From a checkpoint of a small mixture-of-experts model trained on Wikipedia.
Size: 13 layers, width 128, vocabulary 4074, 19.6M parameters.
Training: a variant of Muon for the experts, 526M tokens, 4507 steps.
Below are experts of layer 5 (counted from 0) of a mixture-of-experts language model. Rows are named router (the router's row for the expert), gate (a neuron's input weights, with its number), up (a neuron's input weights, with its number) and show model dimensions 0-127. Each number is 50 + 10 x the weight over its row's rms, rounded and kept within 0 to 99.
After each expert's rows: a language model's description of what the expert responds to. This comes from a sample of Wikipedia text that the model never trained on.

# expert 2
router:53 43 60 57 41 42 46 41 52 43 39 71 55 59 42 37 61 43 45 53 41 57 49 43 49 49 55 54 44 48 50 59 47 46 44 77 44 33 49 55 57 59 53 39 68 43 44 39 51 54 60 57 61 30 43 58 41 48 65 49 56 57 49 55 31 33 50 48 37 56 51 51 66 45 49 49 53 50 26 63 53 68 39 60 49 45 39 51 54 63 54 52 48 82 56 63 53 51 50 49 58 55 74 47 56 43 35 42 53 28 32 55 60 72 51 55 39 64 34 51 51 50 36 62 58 58 43 58
gate1:35 50 51 57 70 46 44 43 44 44 57 45 68 37 45 50 62 59 40 39 57 45 46 63 54 51 50 41 50 49 30 45 39 41 44 36 51 40 68 55 51 61 38 49 52 57 56 48 59 79 57 43 41 40 47 45 81 50 33 49 49 66 57 60 60 58 50 34 48 46 40 36 63 53 54 53 56 40 45 58 59 30 48 32 47 50 55 57 32 45 51 53 62 43 48 52 52 74 45 65 48 44 39 37 45 49 57 57 51 45 51 52 51 44 51 47 29 42 44 57 68 55 60 59 38 49 76 59
up1:53 50 53 57 48 56 52 38 50 59 54 73 34 54 48 65 43 41 45 56 42 57 56 51 66 61 42 54 53 63 60 50 58 66 35 49 45 34 30 62 66 78 44 54 59 51 56 45 45 70 57 39 54 47 34 54 42 41 39 45 59 71 45 50 51 52 69 47 44 50 61 17 62 71 54 58 46 51 61 64 59 61 38 65 28 50 49 52 47 57 62 49 53 59 50 58 50 48 49 36 47 62 53 55 56 61 57 47 56 56 65 48 33 31 45 65 55 54 51 47 50 53 49 49 46 50 51 39
gate2:54 57 43 60 29 43 64 49 63 50 51 57 28 46 69 53 40 52 55 57 59 35 57 53 63 62 52 57 42 43 49 48 73 74 58 56 52 34 58 45 68 52 38 48 48 53 40 45 53 49 43 60 58 61 58 70 52 47 51 57 46 48 40 50 52 51 53 57 64 51 55 53 38 42 45 42 53 51 53 63 35 58 60 31 46 85 37 55 66 54 29 50 50 37 24 58 51 32 53 43 43 49 67 45 50 59 56 50 44 38 39 51 52 62 59 50 57 42 45 51 50 50 67 68 47 51 50 53
up2:47 42 38 19 39 70 42 50 42 48 52 38 63 51 63 65 65 56 58 55 48 63 44 70 47 54 55 41 42 52 55 45 55 56 54 50 50 61 47 44 51 56 44 43 62 41 35 40 35 60 56 46 60 51 52 59 62 74 57 49 38 40 49 53 62 49 58 48 57 43 49 41 45 55 36 53 35 49 41 46 45 57 43 75 52 48 33 51 40 51 30 49 54 24 48 61 49 41 47 45 63 44 66 54 43 54 51 44 46 71 47 54 58 54 47 29 46 64 63 26 37 69 55 54 50 44 52 45
gate3:49 35 58 62 55 37 47 58 60 55 47 34 54 50 45 60 53 39 57 50 44 36 46 43 72 45 45 50 61 66 41 45 59 19 39 51 51 48 58 39 51 51 52 57 52 53 64 38 39 45 58 44 33 63 46 30 42 50 50 31 54 43 54 54 37 64 62 47 47 48 53 49 41 43 58 73 58 47 53 46 58 50 34 62 33 51 45 55 57 54 66 48 44 53 66 40 40 60 44 47 58 51 56 52 43 65 52 42 30 62 56 39 52 55 50 50 63 33 78 63 43 55 48 44 63 36 28 50
up3:53 47 55 55 58 55 59 36 22 46 61 57 72 56 38 34 48 54 69 48 39 54 51 64 49 43 51 54 40 53 55 59 31 33 63 55 41 42 44 52 36 51 58 59 50 44 56 49 47 64 42 54 34 39 55 46 52 49 43 37 56 52 52 50 39 28 43 52 46 46 36 56 71 54 44 51 43 57 42 64 52 67 49 64 63 53 40 43 63 53 39 44 53 56 57 66 54 38 51 49 40 46 46 52 58 29 47 34 38 30 54 55 61 81 61 57 42 53 35 57 55 58 49 38 53 43 35 41
gate4:50 56 44 63 65 47 46 65 44 46 56 46 32 46 44 50 52 36 51 46 49 57 49 31 48 44 53 69 64 60 46 64 61 49 58 71 57 36 65 59 35 60 35 56 47 42 45 66 47 24 69 48 68 54 49 41 42 38 53 49 55 59 63 50 51 50 64 18 44 68 50 47 61 47 21 55 53 45 54 52 52 38 50 45 51 48 51 55 43 52 49 43 30 42 48 36 48 45 57 51 52 48 52 49 49 48 61 53 57 58 50 41 42 64 48 62 63 57 24 36 40 42 34 55 47 47 55 55
up4:41 38 43 60 57 48 49 58 58 37 50 56 49 60 48 47 63 44 34 65 59 64 40 46 51 44 56 44 50 44 40 54 46 69 52 50 69 20 54 25 34 43 47 50 56 44 61 65 59 48 43 47 34 55 45 19 57 50 63 48 56 59 60 56 41 58 56 52 47 33 46 42 45 53 71 32 59 41 41 53 57 58 59 54 47 59 39 50 51 47 48 35 59 39 46 46 51 45 45 50 51 44 66 47 38 58 41 42 53 45 80 32 49 49 49 65 42 57 70 58 54 65 63 56 59 50 48 51
It responds to: Year first digits

# expert 16
router:61 54 61 68 37 34 40 39 54 43 38 56 35 48 48 40 58 46 43 51 39 51 60 41 48 64 63 36 43 54 50 66 43 54 66 61 40 42 42 66 65 56 54 37 62 39 37 38 65 61 66 36 52 39 41 64 48 47 54 42 61 40 39 39 41 36 45 55 41 60 62 40 54 60 41 44 67 59 40 51 66 62 39 53 57 41 41 59 60 51 29 57 47 66 58 59 39 52 53 51 45 57 65 60 64 36 39 35 50 42 42 61 56 61 46 58 52 58 47 44 56 41 32 62 53 64 50 61
gate0:52 76 53 70 52 55 51 46 51 48 68 71 45 59 60 48 46 61 34 42 32 47 50 36 49 51 63 55 52 50 67 33 69 69 40 63 55 55 52 52 75 53 54 49 57 55 46 56 54 57 50 46 39 51 48 51 42 45 50 36 51 43 38 40 41 52 42 54 46 55 53 38 61 57 59 48 62 39 59 51 76 39 55 43 46 53 60 47 39 62 69 52 65 66 53 42 47 64 40 54 59 56 43 54 52 40 47 70 74 50 58 41 50 52 26 47 57 57 63 45 64 40 38 58 47 47 41 59
up0:60 36 44 57 43 46 46 60 65 42 48 54 55 37 39 40 53 51 43 55 67 55 49 57 42 31 40 56 41 42 46 33 48 47 44 50 64 60 41 50 60 48 47 62 57 60 51 41 56 31 50 71 72 59 31 45 46 44 36 69 40 48 58 42 36 39 40 52 55 44 33 48 67 38 53 41 47 44 53 47 63 39 42 46 33 46 41 65 62 52 44 68 26 46 49 55 47 43 56 47 40 53 67 51 55 70 47 50 57 51 56 41 64 31 30 58 60 56 44 49 65 55 53 33 53 36 48 54
gate1:54 60 69 49 39 53 44 54 63 52 53 57 45 51 44 49 35 47 49 34 40 41 46 61 55 39 44 55 49 59 57 50 50 40 35 37 33 42 37 47 50 33 60 44 46 50 57 31 37 47 57 40 40 53 36 61 64 56 43 50 54 57 52 41 58 56 52 41 53 71 29 51 43 70 44 51 56 33 69 45 46 59 51 45 51 76 60 61 60 46 45 69 30 50 55 63 53 39 46 47 55 53 44 33 58 47 48 51 48 47 50 69 56 49 71 56 52 76 48 64 65 47 37 37 56 55 41 60
up1:57 27 57 45 49 56 43 44 43 45 48 51 46 70 56 67 45 50 41 63 35 67 42 71 56 37 36 64 44 56 59 39 63 45 48 45 51 55 52 72 33 52 36 35 55 42 31 48 52 26 49 59 57 46 55 52 56 50 53 55 40 47 57 52 39 49 48 60 70 34 54 39 50 53 45 24 49 55 53 61 58 49 56 44 54 38 47 55 71 60 58 34 57 48 62 32 36 54 60 49 35 43 66 45 61 44 44 37 61 48 68 46 50 52 53 56 37 51 41 34 39 50 64 43 52 46 53 44
gate2:52 33 58 45 34 35 58 52 43 33 52 54 36 40 50 35 65 72 54 54 46 50 48 29 42 33 62 48 41 52 48 61 53 40 38 62 61 37 38 51 49 52 56 63 50 27 34 32 45 47 49 48 54 32 37 72 42 58 46 55 56 62 56 43 58 55 55 43 57 54 66 47 61 65 53 51 68 50 51 50 67 57 61 51 48 47 42 52 54 43 60 55 61 53 59 65 35 62 47 44 42 63 65 55 43 53 41 34 23 43 49 55 42 59 69 57 43 52 58 48 55 42 49 52 57 46 38 46
up2:56 54 38 51 48 39 67 45 53 34 48 48 62 51 43 59 46 43 61 32 41 46 36 43 53 44 32 50 46 52 47 51 50 41 48 62 44 38 42 46 44 55 44 57 39 48 55 46 42 47 41 60 56 76 56 49 70 60 48 30 56 48 67 61 47 40 44 33 57 47 38 69 65 49 60 59 50 68 70 51 35 72 35 62 65 47 52 60 50 60 49 57 47 40 50 45 43 53 53 52 63 62 36 63 45 61 36 38 58 47 61 58 44 48 47 57 46 57 28 51 63 31 49 60 38 42 41 35
gate3:48 52 55 47 41 51 42 32 55 47 61 54 34 33 58 49 56 61 48 45 33 42 20 63 34 45 45 44 59 36 62 48 45 41 45 43 52 62 65 44 53 47 52 52 40 53 43 42 51 64 35 41 59 51 56 51 56 48 50 48 44 34 63 44 44 58 36 63 35 62 54 53 39 44 53 65 37 34 59 59 57 30 56 63 48 58 50 51 50 54 49 67 51 64 49 43 29 60 51 65 47 49 51 58 49 48 46 29 65 48 59 53 50 71 56 53 52 27 56 30 50 40 37 54 38 46 71 50
up3:38 47 60 50 60 61 42 47 33 51 44 38 51 59 51 54 60 47 49 57 77 54 42 41 46 67 58 58 54 55 61 49 50 55 61 49 57 60 53 53 43 45 72 32 38 53 40 63 53 58 58 58 47 45 53 41 49 55 40 67 54 37 34 43 46 48 53 22 52 50 45 62 45 51 52 41 56 61 55 48 53 47 38 44 60 39 60 49 55 54 64 44 36 42 51 35 40 36 53 22 48 43 55 60 64 48 41 54 40 48 46 66 45 41 47 53 57 39 47 63 74 45 61 20 57 68 34 50
It responds to: Titles and table cells

# expert 35
router:62 59 59 60 36 31 37 35 53 42 41 57 38 47 42 42 56 50 42 45 38 53 51 49 39 58 65 36 40 60 53 65 44 42 63 63 38 39 43 53 63 55 57 38 64 40 41 42 68 64 69 28 49 37 42 56 56 63 43 41 61 40 40 39 39 39 39 59 46 62 70 51 51 54 47 54 60 51 37 46 70 64 37 61 57 44 42 56 59 51 38 55 55 74 46 62 41 57 45 51 40 60 61 59 68 41 41 40 52 44 41 59 61 60 43 59 49 51 46 52 54 43 34 54 57 59 50 58
gate1:45 54 49 52 66 52 59 56 46 48 55 48 55 48 45 47 49 50 37 43 57 59 50 61 46 48 48 40 58 50 64 41 38 52 51 57 57 46 41 73 39 63 49 50 53 48 53 44 35 66 63 36 65 46 50 50 63 59 49 39 56 57 50 58 54 50 31 43 60 50 47 53 52 47 37 63 45 44 55 46 47 35 45 52 46 60 60 72 49 41 17 51 48 59 49 55 46 65 43 56 27 56 46 51 46 57 46 52 46 45 45 69 52 49 66 60 35 46 65 36 66 36 12 52 43 36 62 70
up1:51 63 37 44 48 57 42 54 38 50 51 41 52 55 28 42 47 51 61 47 52 59 39 61 47 45 44 39 51 63 54 39 52 63 55 26 39 54 57 33 36 55 74 41 57 53 34 35 51 66 36 37 38 53 49 59 47 49 61 42 60 56 56 50 57 47 56 63 52 47 49 48 47 55 45 54 57 50 51 62 55 63 58 53 37 53 37 37 39 81 52 56 60 39 48 43 40 49 54 62 57 37 48 51 48 38 52 60 34 40 48 62 55 62 68 48 38 46 63 28 69 54 69 49 67 65 59 45
gate2:42 44 57 67 40 36 47 45 57 48 11 45 43 53 55 38 47 48 51 39 48 47 53 57 49 51 44 41 54 37 46 50 38 45 70 39 52 37 47 52 44 50 39 70 50 45 39 43 58 21 55 65 41 45 55 48 48 25 66 57 51 48 50 44 41 49 37 38 46 31 50 54 42 58 48 49 60 61 36 45 73 54 55 44 35 58 49 41 72 41 58 51 45 54 48 44 32 38 56 57 43 53 46 43 56 49 50 62 43 53 67 49 50 68 51 48 56 55 45 59 67 64 42 43 46 35 46 63
up2:29 53 50 60 49 46 36 53 47 50 47 48 65 58 41 32 57 55 53 36 40 73 48 47 50 62 47 55 44 36 36 64 49 61 54 42 58 57 47 41 48 40 64 51 51 41 51 41 34 56 53 49 39 34 47 67 48 41 45 56 59 39 58 37 51 53 50 37 66 46 57 64 65 53 44 68 41 35 55 75 59 66 52 77 68 45 49 59 49 55 49 58 50 56 55 60 52 38 65 76 57 57 41 56 38 52 55 34 62 56 57 39 50 37 63 36 45 53 54 53 52 42 36 56 59 47 41 57
gate3:52 60 50 52 49 27 52 57 42 53 55 46 67 40 60 43 59 42 34 53 52 51 47 60 65 49 61 45 46 44 41 56 53 46 58 79 52 48 52 51 70 42 50 37 60 50 55 49 56 54 61 86 51 42 48 48 55 44 34 46 68 51 33 58 42 38 65 60 48 48 45 62 69 59 32 43 31 62 51 41 48 52 42 48 58 41 51 46 47 28 38 48 55 28 49 53 55 53 35 68 56 66 63 53 40 52 51 35 54 51 43 56 50 51 62 35 57 59 45 40 50 37 55 36 57 43 49 44
up3:48 55 38 65 49 59 51 48 71 56 50 44 52 58 57 54 36 53 45 49 38 46 66 60 35 54 27 34 56 60 46 52 46 67 47 39 58 39 52 43 49 50 53 47 40 54 59 53 30 30 40 52 48 34 58 64 62 60 53 50 41 63 37 56 58 57 28 56 55 60 47 38 50 52 48 53 66 47 55 55 41 38 54 43 51 38 47 53 63 57 49 50 54 57 57 43 49 37 71 37 41 41 64 52 44 58 27 39 50 45 44 28 51 48 44 58 46 69 45 47 64 52 61 68 50 57 76 38
gate4:57 43 55 72 66 44 67 48 35 63 32 48 36 61 62 47 63 49 52 32 48 51 52 55 52 49 53 49 35 60 58 58 40 62 44 51 46 52 51 42 43 48 53 27 47 53 53 56 46 58 49 59 68 50 45 48 59 37 42 35 28 54 66 57 30 47 38 54 22 49 49 50 47 67 56 38 25 51 45 46 61 43 72 41 53 51 50 63 57 46 62 37 43 46 43 58 43 53 44 53 58 54 44 38 43 62 56 38 58 45 45 47 54 42 32 52 67 51 25 67 55 57 47 55 56 52 60 50
up4:55 54 58 56 46 59 63 57 32 47 37 49 47 60 59 68 51 38 49 47 60 64 59 50 42 59 37 49 85 50 73 70 41 70 51 45 52 39 51 37 48 61 51 41 40 44 33 62 29 61 55 41 50 45 50 46 55 42 65 72 50 48 59 36 59 63 64 32 57 57 37 59 29 56 49 47 51 53 51 40 42 49 61 54 57 42 48 69 55 51 52 55 47 51 56 62 47 40 46 30 53 46 45 54 53 65 52 46 47 47 41 55 54 59 56 50 68 48 31 64 47 52 66 52 49 52 59 47
It responds to: Locative prepositions

# expert 34
router:52 52 58 48 37 38 45 38 57 41 39 55 41 62 43 47 61 51 50 37 44 55 61 43 40 58 58 44 40 57 60 57 39 38 70 59 35 38 61 50 50 54 53 43 55 39 44 45 53 46 68 55 60 42 40 57 40 44 49 38 75 48 32 27 32 49 39 59 35 51 59 54 53 50 43 44 58 44 24 60 61 50 47 59 54 54 30 54 52 42 42 46 51 61 51 53 48 51 45 51 42 61 63 64 63 44 50 28 54 45 44 55 45 53 32 71 52 63 47 30 68 46 45 44 48 61 52 76
gate1:51 45 62 54 36 43 48 47 48 64 42 41 61 55 55 54 50 49 50 40 43 56 43 51 60 44 68 43 53 62 46 30 66 45 38 44 29 45 55 41 57 58 61 36 48 45 44 53 49 45 30 54 48 63 38 52 67 55 67 43 47 53 57 24 49 58 37 28 60 55 43 52 29 50 59 35 51 49 42 38 41 50 55 64 61 53 57 42 52 50 56 54 48 35 42 47 53 31 69 57 50 39 59 41 43 53 53 53 51 58 36 43 35 41 44 32 42 67 29 44 76 57 57 42 48 43 62 42
up1:59 40 35 51 68 39 37 60 53 46 60 47 47 52 60 46 45 60 16 62 40 56 33 53 53 49 52 51 47 54 55 45 48 39 34 32 38 41 61 20 46 41 52 46 47 54 50 41 54 45 59 47 38 54 57 63 48 55 49 54 37 49 46 41 52 45 54 45 66 58 52 53 42 46 52 37 63 48 53 50 52 53 43 34 58 52 44 50 48 62 52 35 53 48 60 42 54 52 41 59 46 56 62 46 63 43 37 54 49 56 38 54 46 64 17 53 50 40 70 43 71 48 51 64 38 50 30 26
gate2:44 42 33 43 30 35 53 39 43 56 73 43 51 55 49 51 57 58 46 77 42 37 57 38 53 61 43 46 39 45 38 62 65 50 52 41 58 53 47 54 65 58 43 39 52 50 48 66 53 64 54 64 66 43 53 39 55 59 61 30 35 47 47 36 53 52 33 54 65 48 59 41 54 53 55 54 40 65 50 46 63 35 32 58 62 59 50 35 43 47 44 55 51 51 35 73 44 57 46 43 40 47 56 51 31 52 47 37 47 52 44 43 40 57 37 43 39 46 72 57 47 49 39 26 44 41 50 46
up2:54 46 52 46 18 39 38 53 48 57 47 51 43 50 45 57 44 46 44 63 45 61 26 45 40 40 56 65 70 50 40 69 80 48 47 45 68 40 64 55 51 60 45 56 46 35 38 51 56 54 47 38 35 66 46 50 51 36 46 57 47 50 66 59 46 59 54 59 53 44 30 35 50 39 41 42 60 45 54 61 39 50 50 49 42 47 46 52 40 54 50 45 41 51 40 51 61 55 44 39 57 69 38 40 37 50 61 34 43 60 54 53 50 30 43 64 58 45 41 27 51 39 32 40 51 54 51 51
gate3:54 66 60 43 53 46 58 43 69 43 52 43 37 37 54 48 35 45 62 44 55 75 44 53 29 48 47 48 49 57 47 37 55 70 48 62 45 55 55 53 58 48 45 46 41 45 34 37 75 40 50 67 55 46 55 48 53 48 48 50 45 49 44 44 37 56 52 41 52 42 36 43 25 49 28 51 50 41 78 44 41 54 46 58 49 48 53 51 53 50 53 64 39 49 42 47 51 41 53 52 36 66 52 50 32 50 40 41 37 36 50 69 51 50 63 72 67 50 37 36 32 37 55 52 37 45 55 40
up3:50 63 59 37 45 48 61 41 53 51 68 27 52 20 52 47 55 50 54 47 51 39 56 50 49 50 50 52 51 42 41 56 30 55 73 52 63 40 60 59 83 44 48 62 46 50 48 45 68 38 45 70 40 51 68 36 43 49 47 55 39 48 65 44 43 56 32 49 72 44 48 45 49 56 33 41 44 43 66 73 49 46 50 54 60 66 61 51 47 44 51 49 57 41 46 59 53 30 54 44 59 47 37 50 52 46 57 46 50 69 68 52 51 55 54 56 50 53 53 52 46 42 72 46 56 48 45 39
gate4:51 37 45 66 57 69 56 51 45 37 65 56 56 45 55 50 58 53 43 48 47 53 54 39 42 44 39 55 32 49 60 73 46 45 50 53 55 39 63 58 39 59 51 58 36 50 46 61 41 49 54 54 69 45 47 49 50 49 23 82 72 42 37 50 47 53 65 34 52 60 42 53 50 45 65 38 60 44 76 48 52 45 53 57 66 42 60 23 43 34 42 50 59 61 49 38 48 40 45 58 57 52 45 55 46 46 63 47 41 50 44 42 52 61 36 32 66 51 64 54 47 44 57 53 53 52 48 58
up4:41 49 55 54 47 51 47 45 50 65 43 59 50 44 44 50 50 34 53 52 60 37 61 45 39 43 28 38 47 65 63 40 57 53 44 45 60 46 54 50 49 58 60 39 36 40 46 42 48 55 43 48 24 60 51 55 56 66 32 62 63 71 51 42 25 44 45 51 47 48 41 41 49 35 53 43 41 48 49 50 25 56 54 39 54 52 66 35 67 55 53 44 58 39 52 29 32 32 35 63 54 55 48 56 47 59 59 58 49 45 59 54 76 50 43 43 37 42 59 49 52 50 47 49 42 33 27 53
It responds to: Sentence-ending punctuation

# expert 46
router:63 63 61 60 36 35 41 37 52 45 42 59 37 45 60 40 56 54 43 49 41 42 53 37 38 65 62 37 44 51 43 59 41 51 67 62 48 39 54 77 69 54 52 42 56 39 36 43 70 53 68 43 39 39 42 57 66 44 45 46 59 43 42 40 38 32 44 54 44 57 57 35 59 58 42 43 64 56 39 48 56 60 41 48 59 45 45 53 58 45 30 52 37 65 53 61 40 52 56 49 37 59 66 57 66 41 44 38 47 42 44 63 54 59 37 61 70 55 49 46 48 36 39 51 53 61 61 53
gate0:57 52 43 32 44 55 49 54 59 34 38 54 45 45 56 53 58 64 55 51 20 45 46 47 58 53 52 49 49 55 77 52 60 61 52 72 55 62 42 60 58 61 52 48 49 47 51 46 57 57 49 64 42 48 49 37 41 35 74 43 43 37 43 57 47 44 37 40 69 41 44 31 52 54 45 61 67 60 54 61 48 75 40 39 41 38 46 64 63 58 56 46 43 37 65 67 50 41 53 48 50 55 56 44 57 41 62 69 34 52 56 34 44 42 35 59 64 51 42 49 47 55 52 47 60 41 62 46
up0:51 50 65 41 58 48 60 56 50 40 64 53 53 50 83 51 34 61 70 56 45 57 50 41 35 58 57 45 47 48 46 45 58 49 56 57 62 57 28 55 47 37 29 51 55 53 63 52 58 43 55 47 35 65 41 35 66 44 60 47 59 56 49 58 56 41 49 50 51 50 57 44 67 46 53 54 40 41 46 64 44 38 49 67 44 45 69 56 64 45 51 39 32 32 34 59 61 51 61 53 41 57 42 45 58 37 33 50 26 51 37 50 58 51 69 46 57 52 56 48 63 58 41 51 61 46 37 36
gate1:45 78 37 49 42 58 41 53 37 54 51 44 44 36 59 51 48 42 50 52 44 59 56 45 51 68 49 42 55 57 46 32 53 56 47 47 50 56 54 56 66 42 37 46 41 50 42 57 76 57 56 75 52 58 38 47 50 44 45 61 41 60 38 44 39 43 66 32 50 46 40 75 60 63 55 52 49 37 46 52 67 59 43 62 26 52 53 63 42 50 50 56 33 40 51 42 46 52 43 28 35 39 48 48 50 65 48 40 57 37 61 45 62 50 50 56 58 37 57 45 56 47 36 61 65 50 68 38
up1:48 50 42 45 49 59 47 36 53 49 46 57 47 47 57 57 47 64 45 52 43 44 34 25 41 53 52 53 40 48 40 32 64 49 38 33 59 54 32 44 59 30 44 38 46 56 55 53 35 65 54 22 31 48 52 60 65 34 53 49 38 46 54 40 29 62 51 37 47 55 50 49 63 37 49 47 56 44 60 56 55 61 73 37 40 49 36 43 55 40 50 45 49 49 37 49 31 41 36 43 52 55 48 41 55 43 36 68 39 46 51 51 49 49 49 61 51 72 69 31 59 46 60 40 60 48 45 51
gate2:52 55 71 58 44 52 55 44 37 60 47 46 34 52 52 53 47 53 51 41 38 64 41 28 33 74 49 50 46 48 39 35 51 44 56 61 57 60 47 66 56 49 51 32 43 60 35 50 42 62 57 58 42 61 46 65 53 45 47 43 40 34 61 54 62 54 66 32 42 59 36 38 44 47 47 46 36 27 52 68 51 60 33 38 72 38 59 44 65 52 42 53 68 44 66 67 39 47 47 50 57 60 41 43 46 51 56 44 50 56 51 47 36 52 48 65 52 47 45 66 60 33 43 55 62 50 50 39
up2:36 32 54 52 43 47 45 57 35 39 53 39 47 57 62 43 44 52 52 49 74 56 47 56 41 57 46 40 66 55 45 26 55 42 35 54 45 47 35 39 63 67 57 59 66 48 64 51 42 47 40 59 72 47 47 32 67 57 48 51 53 51 55 48 64 43 59 49 66 49 49 52 64 53 54 59 34 37 40 52 43 58 60 46 73 50 28 48 50 66 54 42 66 56 25 56 41 38 59 33 56 52 52 59 34 59 58 39 51 38 53 58 57 59 42 43 43 50 46 52 42 48 51 54 28 42 45 43
gate3:53 62 38 45 34 46 44 52 36 58 53 69 50 58 55 30 35 38 49 28 50 36 49 51 52 61 71 47 43 68 39 62 58 37 45 56 41 34 60 60 36 63 45 42 32 47 37 52 43 47 46 52 34 42 45 34 61 40 60 44 43 52 50 44 50 48 27 57 59 51 44 63 61 36 58 58 32 59 54 44 22 65 62 38 55 43 49 51 51 43 48 42 48 38 43 46 57 35 57 50 55 47 58 48 47 43 57 44 39 47 39 69 42 39 47 33 41 44 47 54 43 51 47 38 49 67 55 45
up3:39 41 36 62 37 60 41 59 68 36 47 42 34 71 44 74 36 61 43 46 29 49 50 54 71 55 55 55 47 48 47 45 49 38 45 53 35 52 60 50 44 49 60 37 55 40 59 57 41 54 43 61 69 52 57 54 38 44 47 53 41 38 45 57 49 36 60 66 49 42 65 57 65 60 45 49 69 31 64 54 54 46 50 67 54 58 45 50 59 48 60 52 44 44 78 55 45 37 55 30 38 33 49 47 44 53 55 42 46 47 50 60 54 38 54 68 55 59 39 54 45 65 59 53 48 44 56 40
It responds to: Scientific word stems

# expert 63
router:61 57 59 64 38 33 40 39 51 43 39 56 42 49 46 41 61 49 44 48 41 51 58 44 33 62 62 38 43 50 51 65 41 51 72 60 36 40 43 67 63 53 54 39 59 41 36 39 67 65 63 31 56 36 44 56 56 55 48 46 57 48 37 40 40 43 49 61 40 61 60 36 54 59 45 53 64 62 38 54 62 63 39 49 55 43 41 57 58 54 21 57 44 62 52 60 43 56 54 51 40 62 66 61 67 37 40 34 43 44 41 58 66 62 45 54 56 53 49 45 58 44 34 54 55 64 55 55
gate1:46 41 52 55 61 51 58 21 55 43 26 44 48 64 34 46 49 55 51 52 39 43 49 46 46 52 45 46 19 63 59 44 57 64 50 52 48 64 64 43 43 41 46 53 47 44 60 47 54 49 50 40 44 55 50 62 53 42 55 55 47 47 62 42 69 57 52 40 36 74 33 40 57 36 48 44 45 58 38 40 46 44 59 38 59 58 52 57 56 55 56 61 39 45 46 42 48 55 49 62 45 58 63 61 47 55 53 43 33 56 34 39 63 57 28 36 61 56 21 48 71 37 38 45 57 55 48 45
up1:50 35 42 61 51 46 44 50 41 54 45 53 61 52 46 39 36 59 71 63 63 26 37 61 28 71 55 46 38 26 48 42 47 57 42 71 49 53 29 53 61 50 44 54 49 54 49 39 51 45 43 53 62 44 46 51 40 57 65 56 52 65 50 39 42 63 51 45 55 54 46 40 47 54 76 52 42 60 55 51 57 48 52 55 55 60 61 31 51 48 59 40 65 57 34 44 56 40 50 57 45 44 47 45 42 69 74 43 45 54 68 48 67 52 53 49 52 34 31 51 48 55 46 36 41 53 61 58
gate2:39 54 54 45 37 35 55 68 43 55 65 53 59 71 45 45 55 55 45 38 34 39 55 47 43 44 64 40 64 61 61 41 53 49 61 58 45 66 59 55 46 47 45 35 57 43 47 49 40 61 52 55 56 48 58 44 74 66 46 59 36 34 38 40 52 47 60 45 44 39 41 57 77 67 53 43 46 39 34 59 61 38 47 45 40 43 51 54 59 46 65 53 54 49 43 48 44 62 47 64 56 51 44 49 43 42 62 66 36 68 51 59 56 63 81 56 43 51 42 72 44 41 42 39 49 46 44 48
up2:46 49 57 52 35 39 56 25 47 46 47 47 61 41 59 58 47 57 42 51 64 20 61 52 45 55 32 57 40 42 60 51 57 51 51 53 49 42 77 42 51 48 52 31 47 36 74 44 69 63 52 49 55 50 46 73 59 56 57 43 51 49 51 59 55 43 48 54 45 65 54 50 61 47 48 44 46 48 52 72 55 48 63 47 58 59 35 45 64 67 64 39 66 46 43 62 51 52 54 25 61 53 34 49 57 72 39 47 49 43 43 50 46 48 50 49 51 39 52 47 59 60 59 27 51 46 45 43
gate3:41 46 41 51 50 31 51 50 37 50 60 48 53 60 33 50 53 46 56 42 26 52 52 46 63 65 68 46 46 46 76 53 35 45 57 51 42 30 52 74 40 67 59 47 48 38 35 64 55 39 66 73 75 29 58 55 61 31 47 43 61 60 58 67 39 54 39 50 37 48 62 50 57 54 55 46 57 60 49 47 57 29 50 49 60 56 67 41 51 42 47 50 56 59 49 46 53 58 35 40 36 49 51 43 46 58 51 57 40 49 48 59 51 44 63 49 51 59 50 45 50 51 43 46 34 54 64 55
up3:39 51 47 27 51 61 22 46 50 42 50 39 45 54 59 47 39 48 62 45 48 43 36 68 47 33 53 47 37 32 45 51 46 58 65 55 35 51 40 59 46 40 36 35 56 42 51 43 58 48 47 73 48 44 53 55 59 46 51 42 22 49 50 48 46 49 51 30 47 50 32 41 49 45 46 56 44 44 28 53 53 52 37 51 55 54 54 64 63 48 50 38 54 64 38 39 49 42 36 29 42 56 48 53 54 51 49 48 47 40 39 39 43 41 64 28 56 35 54 46 42 48 53 47 75 58 64 63
gate4:63 40 61 45 56 41 64 56 39 47 58 63 46 34 49 33 59 63 62 46 41 66 45 43 39 73 56 55 65 60 45 44 54 47 53 49 47 67 36 35 43 82 73 48 56 58 48 57 57 47 44 46 41 42 60 61 59 51 64 50 45 55 48 55 56 32 62 56 42 53 46 65 55 63 53 30 37 30 45 66 60 58 55 51 51 35 41 34 60 61 49 56 67 53 44 36 56 53 50 60 31 44 54 52 46 37 50 37 53 37 39 48 43 51 55 57 37 61 38 46 46 50 53 41 59 47 53 51
up4:57 72 54 43 50 53 47 43 41 55 51 45 40 29 51 68 54 45 40 45 55 48 54 50 65 55 36 51 57 53 52 41 54 69 52 35 42 55 53 32 51 60 41 37 31 57 22 49 40 47 60 44 46 60 53 53 43 33 60 64 58 66 44 44 47 47 46 64 67 54 34 40 62 45 47 49 46 53 41 37 49 48 52 38 39 50 55 47 52 60 52 71 57 40 48 68 45 41 41 55 46 43 53 44 56 23 46 60 53 39 39 51 66 47 43 54 52 72 46 34 45 42 29 58 43 45 61 34
It responds to: Infinitive to, prepositions